From a checkpoint of a small mixture-of-experts model trained on Wikipedia: vocabulary 32768, 8 picks a token.
Below are experts of layer 7 (counted from 0) of a mixture-of-experts language model. Rows are named router (the router's row for the expert), gate (a neuron's input weights, with its number), up (a neuron's input weights, with its number) and show model dimensions 128-191. Each number is 200 + 30 x the weight over its row's rms, rounded and kept within 0 to 999.
After each expert's rows: "comes after" lists some tokens at least twice as common just before its tokens as in all text. This comes from a sample of Wikipedia text that the model never trained on. Tokens count by the router's weight.

# expert 140
router,233,239,228,206,143,220,141,255,178,210,189,246,214,178,214,108,227,157,170,250,236,157,216,264,224,193,170,234,246,215,217,179,254,209,205,231,151,237,190,188,182,165,197,227,220,199,268,194,174,202,267,147,166,183,230,196,264,167,214,196,182,154,178,173
gate0,182,205,223,182,156,210,188,173,227,182,172,175,185,224,222,185,202,156,198,208,221,238,226,251,164,205,188,233,198,193,189,219,229,143,224,246,240,190,221,180,212,189,159,239,196,170,171,217,201,211,207,179,202,214,199,176,177,215,149,190,196,194,166,212
up0,210,182,192,126,185,212,145,233,234,180,240,228,192,221,217,144,206,176,224,264,229,190,220,218,192,181,214,267,210,233,143,229,212,159,148,208,183,113,201,177,206,168,220,190,263,222,182,223,194,197,216,194,211,237,165,206,139,200,242,236,208,186,201,219
comes after: "in ", "'", "of ", "at ", "to ", "for "

# expert 129
router,126,210,149,183,120,201,213,242,199,217,160,207,207,211,173,140,197,182,196,213,220,195,162,196,216,153,176,151,172,256,236,225,132,205,233,234,227,174,155,196,181,240,208,186,200,204,236,217,223,194,236,187,196,209,254,154,193,231,253,152,212,131,149,210
gate0,168,280,206,240,200,203,192,226,183,221,171,185,170,154,167,187,156,153,227,211,193,172,231,230,220,197,176,163,163,257,200,210,177,173,258,201,213,169,255,196,219,183,178,213,207,160,236,170,213,190,230,147,154,251,160,180,246,224,217,147,197,219,166,197
up0,200,179,279,240,192,197,223,235,185,148,245,218,192,234,193,202,233,196,242,179,215,161,229,270,197,185,161,227,222,171,241,189,216,173,171,249,215,185,147,220,212,234,189,180,195,193,188,194,170,204,169,149,184,218,163,219,196,224,175,242,146,186,177,174
comes after: "\n", " ", ") ", "\" ", "1 ", "3 "

# expert 65
router,204,238,206,228,191,204,203,204,193,211,154,180,162,171,191,146,210,154,240,240,185,231,199,168,219,196,234,180,181,276,211,207,163,184,270,205,189,180,176,259,178,213,184,213,154,252,216,216,183,167,252,195,150,231,232,190,224,165,235,184,191,252,219,206
gate0,210,217,242,244,243,202,163,238,201,161,210,183,163,210,246,241,201,182,266,187,250,196,183,221,210,224,162,190,203,169,191,198,214,199,247,194,220,200,206,165,178,177,248,177,162,198,222,193,179,206,212,142,218,253,187,210,195,185,172,228,181,261,192,195
up0,227,195,148,170,213,252,219,223,191,235,168,155,248,157,227,180,209,233,164,174,225,202,203,223,204,188,202,214,184,191,221,226,194,209,226,202,195,173,157,204,204,240,191,188,219,173,213,209,157,186,107,244,192,204,148,196,206,240,257,200,189,141,256,228
comes after: "\n", " ", "\n\n", ") ", "Born", "University "

# expert 211
router,203,192,216,229,177,262,175,178,191,207,192,201,197,206,242,179,167,195,204,193,196,242,167,224,198,219,148,293,238,235,218,209,224,166,245,206,188,179,191,236,167,253,195,229,202,216,235,210,168,217,276,199,164,234,179,189,188,230,219,254,203,150,217,185
gate0,190,208,184,236,228,132,154,165,184,216,149,181,205,177,168,194,226,216,215,242,229,224,207,144,201,218,237,155,155,200,230,175,118,178,194,225,177,148,178,196,256,242,248,163,218,210,216,228,222,224,261,206,222,239,226,169,177,199,210,185,189,202,183,141
up0,222,202,196,217,186,179,196,184,187,194,200,208,223,187,208,197,197,211,235,169,235,237,288,217,213,208,231,142,177,213,166,217,164,195,164,199,212,157,223,156,182,193,259,180,225,229,147,147,212,229,214,205,221,225,250,169,209,218,190,148,170,173,149,205
comes after: ". ", "of ", "with ", ", ", "in ", "to "

# expert 63
router,239,197,150,163,178,172,235,150,203,212,175,224,195,194,188,227,194,202,159,141,147,189,192,210,204,166,150,157,178,158,142,208,168,196,242,205,185,244,163,207,171,243,207,242,169,182,255,156,213,186,243,213,192,208,188,200,211,214,200,188,200,232,181,182
gate0,196,192,201,194,192,229,230,169,239,144,204,201,202,249,216,217,224,261,232,194,192,196,187,164,166,247,157,215,233,235,184,208,220,193,213,146,193,168,255,188,170,230,186,157,291,182,208,190,148,215,200,178,234,268,175,218,216,229,231,165,204,183,212,166
up0,155,206,207,255,156,201,212,142,176,163,197,195,157,257,203,247,138,183,174,166,191,183,151,161,213,185,188,193,179,202,155,185,200,180,152,186,192,156,237,196,150,216,222,175,216,176,203,199,182,225,232,183,216,251,225,204,183,213,169,151,192,223,195,170
comes after: ", ", "and ", "well ", ") ", "along ", "\" "

# expert 201
router,234,252,237,180,187,229,207,220,222,233,164,235,199,179,252,108,198,184,139,223,215,256,164,240,172,214,168,193,219,205,177,206,256,178,257,222,162,190,149,195,198,251,203,204,174,235,211,184,197,226,246,204,133,207,214,229,237,221,232,226,205,185,166,188
gate0,162,190,190,221,137,193,241,215,178,204,172,175,215,228,180,200,217,206,256,126,130,162,182,165,145,197,210,195,246,154,193,186,165,178,186,226,196,210,242,207,209,177,204,229,167,240,212,173,245,151,188,140,198,229,218,265,168,218,209,202,185,250,184,191
up0,176,205,179,255,215,179,199,218,203,186,203,189,231,235,198,166,213,232,231,156,95,212,145,194,162,214,196,141,208,227,195,213,190,229,189,197,176,196,204,250,228,163,254,184,216,211,181,158,199,143,219,230,185,214,155,199,222,208,241,159,157,211,213,186
comes after: "of ", "in ", ". ", "to ", "for ", "by "

# expert 220
router,172,198,166,174,177,198,223,196,180,204,199,226,183,187,212,153,195,170,173,218,162,162,188,172,225,162,170,156,254,249,185,175,205,194,209,231,207,174,154,226,225,196,160,188,180,208,208,186,149,217,243,187,182,186,176,211,197,208,187,211,164,216,155,228
gate0,146,237,191,217,187,206,181,265,191,170,210,240,200,189,229,195,195,163,144,258,208,211,216,183,182,142,159,166,199,239,220,157,178,226,209,198,169,147,194,256,188,203,197,146,261,212,188,164,219,184,224,224,160,209,199,210,176,227,257,203,198,183,261,206
up0,125,168,222,207,191,200,230,233,200,206,232,192,252,220,193,206,220,171,195,232,246,189,240,188,209,143,205,181,168,224,211,155,215,208,158,172,185,164,234,245,203,196,180,152,267,196,183,211,214,168,241,225,161,202,188,149,237,177,234,129,254,201,239,219
comes after: "\n", "\n\n", " ", ". ", ") ", "Genus"